Weights of a small mixture-of-experts language model, trained from scratch on English Wikipedia: 256 GELU neurons an expert.
Below are experts of layer 8 (counted from 0) of a mixture-of-experts language model. Rows are named router (the router's row for the expert), down (a neuron's output weights, with its number) and show model dimensions 0-255. Each number is 500 + 25 x the weight over its row's rms, rounded and kept within 0 to 999. Numbers have three digits each.
After each expert's rows: "comes before" lists some tokens at least twice as common just after its tokens as in all text; "raises" lists some tokens whose logits its average output raises strongly, later layers aside. This comes from a sample of Wikipedia text that the model never trained on. Tokens count by the router's weight.

# expert 74
router:524521502467476459524476475467536524528507469543501491496499474491481471488512493465504530552489534523496521473508536501507482527512501525537516502496474496518482472516517499521518531501459545468489536511532521477485485481497467497521524492528547502554476471495525510509495523489500486553517503505506486557464540458485558458511487481501499492508501518469462489468471477476493538472513553513504510475514490531463524502503527516509514513517478542483490467526493463468503486468510518502527468536472467540496490515544450485479478466486497476478466454559476527477482460523467500517486484546530451470491537514506488472474508476478522506503494465499473500465488522506532518524527478517517531483461515478521468472461510472491480491493478459487466487534502527529493543507532506
down0:496493476484492497499478479491497491539538520536508526480493451501497506512485442456525476503483508524496510494483543486545471484490540533479512479523468547518539475459465551518504519502476509466558444489520510497489501461500498527537508455496537472466472537515517524510511440533441507482504483526503461535488533483520530516506572500506505492479529511538474472509510482511486486548515556468518471496498526504498479530449499455467499499467486512503492466500470522494529493470498481521489538518510522503518543509511480493475500543509466501522538485524536523502526509468508520490480462508481474500508468481484480490508460466522508547505472475500521495491461519496495528500467484485475485455452499505501529536500508518517480458488482496535506503502507528491545507476528523
comes before: "0", "9", " |", "8", "5", "3"
raises: "rod", "other", "opter", "ops", "lers"

# expert 105
router:506506475481472490519526496453526500508510490509521493504497505478476492493514513450471535508466508527483482473533505510507476492486478531525507512475503469494490501505513490486538515515455544482520519541515549473483507505482454516501517498541529478522537507474552492543472532496502462507517499557554473546503499489485499488549489506490524508501526492496504474480460475455534492485512528512503467467506476572481570488505543530494510491552483511502492446519464475449535490463503506492537504513493490542496467501532500482477500523493494475484487480511480532517498469545469508515461508521552453479523521534505479477424475484470494531493500484455487531491517532510504528542523462506521516509484519500507484476485529463479494511499475458488477466494537489506491541487511521
down0:526468499476504469494512511498536508493521503471516452525516489542490452498491514514481531517508533507528475495504519512486507508483506474483544489471537535541486466482485531474476489514509501537503516506507487471541523504510503536514500544513512515521481473509527458540467488518507513494525529480480433461529492507494492475486506505467476511517491504492525498498460481527459534478490493525520509536531472575486515497506542505543519492535549514462467490548516463499510541522490498456465509535495507538472489508539493483428580492504479544495493533493513495458498506515465482480484492495514471487508475455500496505451494510515471502529487520530478500551474450517455461443523513488458479500507472489501496500480493474481488506494473508546495489474476542494508519486483499
comes before: "ing", "ed", "ation", "ers", "ion", "ations"
raises: "ing", "it", "ed", "ip", "ac", "ent"

# expert 14
router:531533505495483483492495498478493519502513451558526469501516467469484443473502515449465510538483542528504492445503521523502488506531493481545516543482486485522489476508489491522487507497511521473477531497518527467488482478484487519522534502539504474523480493512531500513483520503495504515530510517534525564452535484481532454506502448532520505524521530453490463473499489490535514492503537505483525460532464539473508445533493501522531523521493520467472484515480507493523480495528518491508482520504466531501481509519483492476447484485450490467467504476472529436493483524496522545474488491534479482467512541471487465452500473498488504492514489499478526482522546532509517524530488521517524502465524471510481496444520497508481439521489472463478500520510536511476528491515504
down0:550486516560515476476493483533475492493483531533535455474506494475510490529463481505491491480538455503469522515463468488536518514472534506475454520487480483472518535506506537521492476481500529506516470491458528538540509501515489508515525481520501496492485503504502532481500501468478492536509489530512528536491537499477516534516495490565481508448502530463519505484457491482489439483520522515463492530499511532533498454488543487485513442478546474526481556458535467503496508519480439484519466467540485508551532474510498527510487497515469527487533475486492501472481512468485474501512504511477501478505485538495465529489498454500474489530472508543513488508509507529523484526499482463533505514487469552506486502475479516475477490491530468536530490527522512525485478497473456
comes before: " a", "3", "2", " the", "4", "+"
raises: "til", "ility", "iate", "tic", "cle", "ife"

# expert 67
router:507516522471485487495503505499511512527509461522537480517537453462485509486543505454467528516486530500484476482558542493496485527545473530522512551495484483544506489500518498497505506475481543471484508497528509481480512501466476518538497550544512467495504506480494489523492518518528463533498501524555487516505542465468527493528509474534506471507513538481487461487493477476554494482500514524474508462509457528471517481521505512541527541495494525450517487531474489473505476465519530484494484511495480501488479528495492512473481487476498485462455452499460501466475484513481514545494494504500496494499524505503478443484500487461477512480532445510485525465503548542491545531544467521510548493505522474537485460478521470504508469512462467478529472517525539519475501510530533
down0:503532523516438506503490504527492473471495498523525517460495528499467472502502497502465513491510514507497525515501492461481501487515518486527464472542472478502470506527483501490504516504540474510493542497508492497529518486528487499526437478483483514543508458544474476455529474495481531479450489509497484505482554476479451474471475551550531517541500530485520477520489525524480495541471476503501508502512529522477501546482505529458479487505499510507497467496522488503489510513490445491480512474476461560494520543486500525519450517469512511534482466471499470514495490481490499520446484516493500514488523499518508469519465531517483523484496546466501533498491524505486495454469483448541490481525500491494508474509498556504484507513486480482552573532537553498507487471497561
comes before: " ", "|", " |", "_{", " ·", "V"
raises: "es", "ling", "le", "p"

# expert 116
router:534515526513463453516490492488532525512516516525473474528516484490480467476497493486478550509466529536490502494498504525527478521530516480496534513461459493496495496516513474531516522483489521478478511516517526444481484485499500495507513513530544490546458506470493495533507523541486508521518483539510498524489535496457502497537521494531481504528527512484472490473479481512525533483507508555492519496533469525454502511478501523521505530508490526481523477511451470488514475464495505510522462542524461538459478530484457492476472483496497465462506477525456560478458487510492542523471491503528521499476540518476501455454519470488474480480525466486467531467518530545512542507540458515500528540464512478512465483471509480524503480483481499450479459518501507517493556524532489
down0:483489508488495464545472527525497455527507488453512484536509524524495463486527531528515503520503480472482497490455485509506476500502481504491487505510498491477507511477503486476490477510538563494529525482461489491521456517511428507512487460526491500459549503515488494507515514498467507519524515483502522494465537475511516453513478572479482512490522480522489502516494514499491425513507513500513467480469504489479475516552518489486511513496448517555489490495515507524496483523521489534550521479470502514496512496530492474486527495468489489523456517539548487536540492503460464471488511506489481502465496459528481475459535555518519482556499493479499507506505457509549511515505480482503499527535488497518506488510475501532499503438534509511526472466461521563513477553456507
comes before: "1", "2", "born", "M", "age", "aged"
raises: "play", "season", "also"

# expert 55
router:523502510461482487531528491491513534511520509541485461528510479467496486488493510448454526513496518513520463503528529511524481481533468532509525476499469478529464484509491467519506538514475523472511542509530528433469490465496482496501512482507515502545513458480540490520510515506496497520524511513512476504463489475491514444503504470510523496553491536489449516498456469494507532447509518508469485487527485529485554483525487513478522532507475529437492499553493504508539491481500522496517477505499474540511486550488435498500480477503479460476454490508478515497501478519502532521492480531541496482499533515475471463502533447495483511492509460508470509470515538513547541525521494545513512477486518477515457480469510486496497485525505491472489498536541541529469511513527546
down0:493556540490502493490530470469467524527532460464543449530491527513513457510512505471561516492565502497495499513492512527503486479480450499485526499481458497542515482470509491485520490487538485464472507504512523484549540476492507533489476493486466453544515506525530536466480481457478503491501476500497500519473503441546507493513439498455483525471517517474463510478458458521508468491448479523483518537518544503480471495501518523512463499565523466537494500513484480502515508488497517481554474556493480518503509484493485485482491459538476478498486524525493466488492536519521454499525531492489501492503526502527478506508493506482514514496538504491481564497484497517466502506522501518500483538505452508531492489509484506503501520503511500457489441479489524529502506518530508
comes before: "1", "2", "0", " He", " The", " It"
raises: "From", "ids", "ians"

# expert 4
router:520506489467476474540507523487523524522515478541470482499529444476480488456505525449500535521490512518518509487491511499489497495530502517515528519479487487530486459543505474542520529501479535493474555505525533447475499454499480510479510490509525454544490492484505510501497530495513519539517509514515493512488524498448513480505506499516489475544541560481462487482486484496515510477502535523465503474518455543504522489500533535506513513553474537485500484520492493481519470441516537506527498522493475537480478511513467492483473466476460476475497483522467523485475501507456532544477479531543494489473509534469469470487518455497480520470533467503472505486538552515550519503521476491508545532464513489518462463472506495491460490524473491473505486525513523523465473491535517
down0:481486522493490482485524501460477544554528489470525463522488528489516513520515523488479530495496528485509496495508505501519521514467480551483477531531498467468511506473477515510476523498471512515495491491500493484564564500516500452520483560532470515540503484516517475513511471470489514509523477478487464440495459484502496515513458494496544507506499541506457461452477490505531529540489477502481485482552492529447513501468474477497516519509497487496546500531501467517499537511519458492474495445480542504514514451514513525518469511494508495520479499496528489508537503552496503506529475508464473494504487499504507530537492504512525471531512485543454466493492522441480481500496546467478454480494479490512524495482514482524512563477521467489496495469480498475538527552469531
comes before: "1", "2", "3", "4", "5", "6"
raises: "ice", "6", "st", "4", "5", "8"

# expert 79
router:542531495466453469528489486471524510506510480546498487534506483501468486479493518458479522503485523513504481493500494531498488498535476527522513518492468488532446492551512474526505520497468571477471538522546518442505486480454475498514502521510532491557483471468538481543500513490486509545531518515536513522460509494463515473520524472517494497540532528454496506479493473501510543459512512513442529485562494511479525509510517527503526507515471501475507478507479477494533492474484504487520500510494479534473470524514469496465476475485496466469467455527475510496485443539469551497495458534537475474490516523470508507480473459494517499478497490493482511479516528517529512538550513527497529504470512495528454470469496481465495495528490474494497489535506524523483504484503506
down0:467538478486458495536524511496488474493546517497538462493471489457508484509502536537505497480494501505479465486523482542484469494510503482497518490523517509520471548513524510479506483505480495503472520524556518517499541556533527542476506485495525496469530498444478519542488503495469491501488525512518533527490531505518514464486514500472509481501506494503489502513496505492469435463517460556524498492510532505532505493516498491484519509505529508478499543506510488504468499500481467500504506459483507471511490491469527465508531484495504490512505525510495488486434468509532492442532448499517506510500536486525544462485522500470519502516506463510536459453458513492503500577569453500517470503507520566488490480486471474509521494533497481480499452478531518454502550487480467
comes before: "9", "0", "1", "8", "2", "7"
raises: "2", "1", "8", "3", "6", "7"

# expert 27
router:526525496492477464541536502464549540516526502518527502505495499461502441464521519477490509526484515526521471496495478521485477506531491486526529515436489480497498502545522490505504507483490532484467519505528515438494516462462482506524501494506519461564488497500517490497490519503494497543496525509525495537489523483479541467514498480520498489535476508486483464461506494499498511489514528513501524473528479557491509506522505507507510510551464510499494499542497503512529510460498520537506487542490460539482450527492494463479453504491490465429502479518495527494474466502480549490461494524518511475462537495483484493492520492473515516480498508478471510458494512568530526524532480517533558503499494505516426444485488468487502466504469468477499495540516518532501484461502528
down0:519521497520505517482518517457493499485435483474534495506512474529501543495480508492532481525501478545479485505487514523457538486478481510463522461499505489458487535482509533492516538505515519496496502535499524537483482479534483517501479559543508488482510517502530506530486491530487531492522473464467508516519523502496495477489552493496531494490489506432470522520540469507504484451469542531467528494462490495478489451507509509492496493512550514486518480474526485454537561481495503472494507552490576472478505482497508514481514489522488508524503512487530462467468494506533523480529461501516507434558538471496497506509516525493484507449468502494522479496527469533543515492493492500514496487527521531477494521507473446479479471496522512503456441486505528475492524504491462
comes before: "0", "1", "9", "2", "8", "\n"
raises: "unn", "ently", ").", "zy", "amb", "ones"

# expert 19
router:512489472470487461528532513468515531507529509508530468513514488454491459469521504487488498500482551548513477468540532527521479528524516477522517522485484498518480500533538448518485539501505492475443524514533545472485494466458483506530472515564552468509521473498546467484484552484533508539474508511496474528503495466507537487534495468520483454548507511507458488481510503493523510498530520528491498489518492524461517489513490510494528503504490518456519445505493491530501527480466521529490489510506474525501502501528488454515462490480529483480442448533500537498511466531471552508470501501502512490476531484489469460486478493480524515479513480482511526450511490511506541529541485508519521490497504446487458468505499468507507485478495479486507483515493493524497464472502550
down0:472461459489490500476482491487533514468434513556504438506536524517422464504511506525529540516470483485468507523506527524506498527458513517484501535477460491467446525490513520510521507537472517514501506527494492480484459476495509499498510500513504506490504524529534508515463451484507458470492495502501508524530462484518530491545528497474506480519490549527465511475479528526540491511531504524506474528524472536508490516526507516485464444480480536490493515491535494504536525520513493468489505445501508517453540486535518489520493488497476497504509513483518490478484522538504474498487488466495535466497493472515491512482473507498538543490552474487460479448512564491523496488504508484465460527521473495519513490462463495472483496519523534487517537459517506510506519445475506
comes before: ":", "\n", " by", " name", " information", " birth"
raises: "})", ").", " ==\n\n", " attended", ")\"", " graduated"

# expert 78
router:519542471496475459506493499479529531521532488547498481521534496496495458461492494471488508525499526528513501470497502500528489509510451510544510510500469467497487463530503464538514527480469520485483528525547551490460518456499460530508498513527515487534522461502535457506479532477529510548510518498506498523466515488467511484500492490495503487538512513473471472490475467489517548446510519510473514470533487511484518488525492529506526515542500501475498480513494513501520487475495527520502480510509473554511489499516476465469450477501510459486472491531472525488474467513466511518518489535516455498498542533461478471479525447471517514507524475520490533451497539522531517517516481507514536528446520463528472481479527463464487489514453488468475474551516540535475524497507508
down0:513503469507516477500478537518483486501519527475501495476472473477490509505541499486507496528476496496484509515512455479499543524518513502544515512448524498491503493507462527489525498510442545516483486530488527476491516527489507495468502516505517500534468489524468537486528497551493469505485490534509524483515495524499550501499516502485530458457477555487520473506537529477505508487518539448563476484469496551504464486472504490496510478512473528445538484496528478503468472479551450501514557513529454520494500509478509536518459506484449479461521497502513466494473468514491513488496508500512497500503519451483550485518495512485506483555494463490479522512469490461458521515530460518472510527542462538494489473522548469493527509477472488498516456537505502510534530526480462
comes before: "1", "2", " |", "3", " -", "4"
raises: " |", "1", ");", ";", "ogan", "2"

# expert 47
router:516510503474499496557548502472510529540512466540494494536538473478453451473508488481484524521495534527503504478519530534510478527503470511544526550455493488525495481527515467516533505473486522480496550550518518475481514470485467515521496498531522468526487489470505517526501512509516484507507524524535475542473542472475542498492470485520516503559537536473475490479458488460551499486544507512483510481502471546470544497540486496511509515531471535473525480521498483467491476498531528513520473528459478509487493508496489478452483488488500480477473461501468524483494486531459532503495496506489484486491528518483477444484530483487510490491516468524470520493530527511526511526514480533502522532476524476517476460463493461496461485522473467482499483527557513526466504511519499
down0:509507510539530504458520461483485469498509441500529467533489525467513467495522504454480519489506527451542527532476457507506509462487500508482495508554516498482487530471519471476534489472496464485481527524536490518477510452556501494467459523458545478522473495533517536533490506501494490519494511497539484520504542542474458486495514491514507486514444489473485484522497492534477483492496466513545524518491533464502508490485475522497521496537506515488501488488451491515500514456519495490516501523501487482491526507477518436495515511574505526472493491521500503505481481527505523440498473509505506450483455474506535468502524523521536493534471526560495467527498539510510507522479509525470456485486500474530517523514513483541503463450512498491494478463477506470524527487523513
comes before: " |", "%", " |\n", ")\n", ")", ";"
raises: "ores", "or", "oro", "iles", "yes", "ones"

# expert 70
router:508522499504502520529505519495502506514499472523521471520479495485475490492497516433460532511474526510483495501535516506485473510512491546522501511486490455547509504517513501541522514469466515457475544496523523460453511459492487513520509516535534468505470519491516488498491519514493532550514533529516474558482506453481496478534511488514504502549509501469453490488466439474516493490517554513485490473529483526482493490500504523515536519522495519498508514511505489466534493447493513503510475508506482525467496522481458490511479437471499465465494450522471511481481478542469529516469494541514488516521512525483471429478507451488499523490522471509457507490505515549521518536532443497554539507449521521508484499483526467468491483483471478502489459493514534514493531498476513
down0:483504542453484505483515539523501518513567526530541524497482501466467507524474473514449510443459499516495505495499513514499527504521524498532544474489487538475506516482505505508445525547471558493484505459545481524569557516466476507525494455502448463532534495462526477496514489532512519492495496513504527482500492522461519542508475467479495479490522517459474506482477507502503548479494507483490490485517493548478453502493499519492482479505490506492533436545493514449492479533520501481473501512494499489522515502528485496482445532492488457461524481498523499498536483498490484488511505485483473505488550524494515457481462516482526510486498529468526524520488505471469482487531499499493532536535491493463518463515491515552494532460493470480496521528507503505509493520514466
comes before: " of", ",", " (", "\n", " in", " for"
raises: " with", " (", " of"

# expert 30
router:540511477485482496516532511471530516499486464537497473525520498499479502494491533461471556502479523521497496491495529481534480505512488514498507516484498463506470498515526483503540497473475502472484525526519526477469481502486473527523518500551537460503494478476498486526506500525489513500506499526518455559508536474472543456533488470503490486524500501480459482488505465495519504499532530536479491485532461516489527477540534533510532520520485521501472518497508473428539492462504517517508472495514477562488493502499499490460471470496503474471502450540472504491485488548468525544511495531513452479491514502482440456481469475486510524480526493518453506468512512530514538534485439495553534500465526496532499472495540472474521460530477444509498466512525516497484519496491520
down0:481464563543543515480504518476461502530492468508490506527489556556526525469498552508503530488494491510466507491525511457506497460525477471540503493513535478542536499509523526494502482491508510508503470524538475498464490470484490485504475497483427496500470489492544481501500503482459520477465518508510470489506539504533518507510515536504507494462521482516491517484507496521530484482521486518478482498525496476462489483550518487484519506495505509495474530469465506513475468491468491499510513437518507507531531488554498476496494490489543452478532454519517468553489508525506475471563519461425491508491490480503508467538469521553475487512486525486478494492493485473487550486467507471522496517540470516547496488492517481528459503515516479520500487531483495498500488534446511
comes before: " of", ",", ".", " in", ".\n\n", " and"
raises: ".", ",", ";", " of", " and", "\n"

# expert 22
router:520507507496484452488497469471559533509506454517519461519506446459500509489500512463474515549465514536518484502520510547511484535517490523526505508473473485511476472524528510485495526507486561471502515496533531448510511494467479490493502513511527478515499460472516473536501523481503497536534503542511508556478534497475521489523482496531494504511507523454501490492495488485510511463502523518486497479517485546476512477523498506525517523519474527443498483493508505472521503468484508490550493504470449534471484520494445479487462494463503480461464460522473537478465470514482520505461482525527466454462507517496494475463501491453504539486494486502482503448499549516504529553527478525493513486476520504504467459469555504498499488521475491461513490518534543522490487500544504
down0:492555526497484499483453481526537523439488498513473473503514501533533522523518464539476545495511500489454504479478467486503486516478494533512509470524481511501488517525444532519564533489499509504565509525522517505486547500519478489494516511537483527556540475502525461465508459461482504449510528458474505462489503479512471498536503519553500453530478486531478523460503491537483507517525479514476469507480521475507505530478511535497452486499496507513480467498528508519499488470445529505515488514527516514486499530507510517499526516505481476530436496524493492465500489469524545470479459484548493492510524502537508511538512507540523468495501500470482560488471467514519445488481517505504481513488513503465489532511470521477501508483495472497486502517506463487478522457494515
comes before: " |", "–", "0", "9", ";", "5"
raises: "idden", " lit", ":"

# expert 60
router:520527483458507462512527521492520533502494469518502496503512498481491462436515496463453540505491530519474463479525515503503497541544489514511531533499506478514495476520507500507492493477480515469480518523489525454476479508485478540544499543552490467507533492477471496508480516498499475517507495505555483519517517487465543514519467475533462486522522524485473479492485480474506485451532497526482524484530474532501544488512524501520531528541490522463525460532487500526523466498475499509519483511496485520501496509460488488489468447473514479492479493494469531451487503499458537567494479529501476501479521486501483476481524475471490504459501458516459513443501517511506527530555444543499526477495516477534461457499493474474498485514459485480503469523541522534464476514489523
down0:478468513500451473497499524516527488541500506498423488490478482516532489485516478524518485478482495489470525489497549475453512493510523527481531482528493478500513508501531499497482489508558476474518539473515483488480507499521536489532494500510486528544514497531532491500473513504456476552506499487487475495439500486503484498526504538496507509533484499479468502491497501517528487472472504473509468448449503485510493523453522502493484466553496531490475480527532521485560467494509478492525517451525468510439510512498506477517506506541529504480490506477490477486486460502517486468520540484494494488535535526521489487492494557500484485523510541509554513505484529468496484491532490500500462512504517547483506528460448515504509478473485526517540502481449578490524547502521444
comes before: " ", " (", ")\n", " |", "^{", ")"
raises: "ments", "ife", "ze", " (", "hel", "ely"

# expert 33
router:528520478462479458517502520484550529529534493528528474513527481498486498482535536476495516551453536497516481481499513511494493522504483505525537496492466476529485480546534492537503527507454575476472528490505546482488470447467477545524508541513521486541482466486520483516479493488479495530524491512509498538470529492476538466517512503512488509510515536492491468459488476476510537483526525501478524458528469513479497489533501518504493532532470501484485451530502490450516516483474507475525486517471471528494488545528447481495463506459493478491465485533466534477489499518450520507502477516510439473493512508496506465472488501484514521507524490499473501459528533515506534529522482508485513490464538478532481493494539468470473508514483474459511491554501515535471498487518510
down0:507508474443534494482520456501478459476512483492525500508496521506513512506480518466505481512473518526507504515483515480490567459505530477495472508481551507526473510520502503489515525507496463515532497493541523544492515474534505499479468505514561501450486483483486501496485552472556533483540500502492514532541455448517484517476516522471461471525503466503459454535526513535514466529496523509504512452466496483519479487502464464524529476491494518491481476501516486543518441511484490514516490481498467493518468466503504468566506475507511515495485443469510520484489507538507489502480492518490503470537520442511527504499474500456547486492489492512519484475508547496453500534493459486478551491485496469507494506532522489558496517469490488490530543485509518502494532495519535
comes before: "0", " |", "9", "–", ":", "5"
raises: "y", "2", "0", "w", "4", "nd"

# expert 17
router:525513494488463485548502499468518517503504485512495521552503475469482463501498501495469527508461517517489499446508529529527485502522455527509540498482462515558464472521520486561525553458480510478490522497514507482478493479482475526529493535495496484539503490469537489545489490529483494538510510508502482510485485456489525435519491495544499509549542555497492498480476477491505528469525527547458482474509497545467515510541504524534494540516468532482486508503510491476517480498533534477503448497526483543506485545499471486501490484486477454472466499522488503492483471516492498546483477519515494475474527515489470480476510480486497499454540505481464511478498557517534514514521467504499533509469506423532488503470495457521500478515487473498478498519519506523474536484514520
down0:529526497481504477479523534463464450521513482506464538503498522515513487511466497511527508492506510523497522450475477515477578537540479467499469464442510435529509519504511528560510501496483464473475516542501489544501519493477502479479556509482447484495441517489494494495481484473500508512515536458521492465516511486493487527493462533515504533487481511475502522508498493504506480531481516472531471486476499486482464504500495462530484484517492480475492495503543530540521529504529488473528521488518467532501496502472493508512522531528514508505510547499500477511512503489525499506463522541478503478494509441467457491523491535497440491467565497497500550519522550508497491530493510498538523483461490467558509490500509516529507538452476485534505501486518485491477493481521466
comes before: " The", " In", " He", " It", "==", " This"
raises: " By", " As", " However", " In", " It", " He"

# expert 102
router:537503478494480479544504524514518529497532471528477487514539455506492498477513507424489522532490540512506498479513526483473485508500511517531553528483470477521479460512516493549524495477507520482452538545480519465463510459510485520535509515548522469506499490480529498507486502501500509544530487529505478551469527495475532463500493507540496488522522530457479482478495462475526496480531526503496505486531475513485535483521533511513519520515480525482511486502494475443520479454491539516510495524525493537480480485524481491480487468494503465482481494506472514464490497502484528539503506505520469458481497530476488473466519454469513511457561479522459479476508554523516516499506472502538556487468515491515486477479518468468508488519450443497473462526502529521498500521505541
down0:499483521509453479527514553518458480456537496503509481478532494506501529518513482488490505465498502537517508504523510504486533486510500521507494473500503522500515543509497511510476486508532514491523538500548517512535505550507504530485489492517482524525503512484488499492498482461507520486489537504456509525548487510479467490506503524504509526500463480499462541444508528492511491515483468488502489520457486479497501488481510498525495453449572474507561526522553489478480499522488528487507469528483480451478525565509481465507468514484494483527506446516478479496456473462531483481496515504530487532505547491465490548487521508512522567457510502510499459493507509513502452493484490482516484482491516459466477544534462505500463528433525483551495479473499480468526491501446501
comes before: " |", ",", " (", "\n", ".", " in"
raises: "-election", "aptist", "book"

# expert 31
router:531565500478494467487520494487507502512534471517485487522506437467496467479527538479455503490504531547516491501499523527506489520481488483510517534473495470494481488547544484525509532506479515474450521523501503447502456464471441491510509522525502470550508493467488491546501507466511485561507509516540468493525519480463496527517485481540472513512504517493478459467492487505484514486510531521475523520512491566438498520502498498527528499529490474477492508513510481508522521486519533519545488512489479564489503532501486470502517464478495487485487504531489506466478488512486516480477485511499432504498526509512481493510481489483517532497516451487470497462524539548542520507549481501516557490436523476523466464477498482493495466498490512481477535502498520511488483477503546
down0:489423478512513517511521498427493493467488483460483474469538500519469517486523507468487510515490477524500455478510486482523476504514468533500516478545477483506472510520532503492517519515499494502497520534497476512477552484518527501532476514487489484555506498523511502502471512449553461519511479469501518515480498477495457481507512509508527521540520448514477484555525501477506529508499482518472486538544509513474490478473488544528539512478546469540517538519499488464502471536507453510502482455466503494491474472539485498485527452511511513543494489514504511491501504499484446503521525484495469534482519531541463530528505506524481513524477451456451495513474447472539482472510516501520501532545504466498508482497494530517529508513505482471489473553490474505460523524494498
comes before: "-", " •", " Born", " Country", " Coordinates", " Website"
raises: "zi", "ze", "ier", "ka", "fer", "za"

# expert 24
router:540517473487463511525519470450544522559489478510506458519536472498499469505518501508479542503436531511509492491492537541518463497523490504518526509452462478503478487507519482494538511501519498483489493534530547485503503455469487514497492503515507505518492506498512493505511485512508481518492509513526472537510519484465506470548505446492466485487504495477509460479474498452538517466501522540471538465515477532458545494541535551496527528541478535479502489529474515456513515485471496505518499517509482538500489513478478471460487501443468461488460487541464514494492480526490500523509491491528462485468518519484473488449493499504513505506519497561498527473518528527506559520544454514516513508474492454520500471481499515514480462474498475458505502536523500496467501488495539
down0:480491471467485492511526479495492475408514468491484519474470548482537465494472495517502479500512531490481465502512519482564477442481487512493463474522520505512482479504506542492505502487516522521495509519550474467481545514464507478487518476494515503527500516466535485509495495539505490508477517501500505477500497497457460511534521482499520476528474492519466467460521492522551541463477474551517512450518516531536499514485537518502522516471516507536486492501527508505524477502479488517520482562516462493509523496464536532490497474520503497516529506501479499520534489495495496493548528507517539505546495477474508523536494492501483494508478497515501518515490469485507478505526480488486465527494487476565505455484490431534512506547547438461491489497501502495557487459456494
comes before: " the", " to", " that", " a", " in", " on"
raises: " the", " their", " his", " it"

# expert 88
router:505507490476458514495533472473542503503507465531510494534546467478464469484515510514466533531471516505489504486533497510551479504565506503506502496480489496537490495526493496502510522485461502496441487477558519473478503504451483490540488513497522485515522471484483487541507499493486481533533527522550520502506509450462524465538464484539479499528487511489483481500468488478515539496499525529495526479515467546455510492500530521523516501498448520459488479519465506466533485482487494516519491482507482555492473551475482475466475505452502468458471483544478521475484506522467495529511493513556508485436528509488490477458516493490510495501534510481496530513533539530529540537526469527524518510474511489508480472484525489475470453517466488453492510502522512506481499528496532
down0:488510489485530527469515507534520535515500530501510487490469512508467474551456500509503498473513469477482498495481511488474506464497501560492475511501504520517508533514459491474492491488503509442522490496507528461528493507509490532511519483527468505551515477517492474510477503503546533488508490537492490501491476501496517538460530494502498458407472494483497511487460518505500491461501498464524427490521471541502479511485510444482512507543470465526471514535488517468486539552476507475482539458541522508475534501473473519481527458451501529490534492514537501512515516525484524507534527491472577475480478501504541463461520512475515482486517489487489488481475505491501468510539507489531518488469486503535512521524552476546508479503510503505544496525499467463517513484484527
comes before: " the", " a", " his", " their", " its", " these"
raises: " the", " a", " his", " their", " this", " her"

# expert 1
router:518520502488468476534520514475495532515518480532508465511519469468468463471506499490452505512482552519490481484536516517502490544537494489524526515493491473513454489525491510502533494507497562473506529521536496426475492481482481503525514524508510476530526510475502502539511504511496495520488518514548486501467541472494514479499518474517501475548523528461483464480501475454516517489525506506491536498529466534455521492526498526510513516541482531468522502534479482485514473456512485540515495525468466544487487523481474464482454489494463469453472466503501516503454487517474512494483474533531508487490522510489501483450511450502495513462510494506469531470489543524531501510533475515528551521472526500514474477451494487484492486494442454499513464547524553508472488498522508
down0:529487540511454499447550489473466483469485493470510512442551519483478504491532541533488550512487509497502436492506514512535466518498471502479507494478488521487490524480555486500446455502503474524502493434471534514526481474521520510498483476486466501528515512487514468498478476494533522480498514527495445524491545483481471502480495495503484512512502507488516488525503500496509472567490510509517534492509497476519539493520507504546481510486502453448485484511493535485502466525481483482550499477485498529497498488485502490501494544507452492516490471473467483508536548538470491499512500519479507517513521504527508489438533497511510522507491527506561548492470451503503499502531508477510466471527574487498526475521465505505481474517525503503517536481530526523502455519489540
comes before: "9", "8", "6", "1", "0", "5"
raises: "iness", "ily", "ë"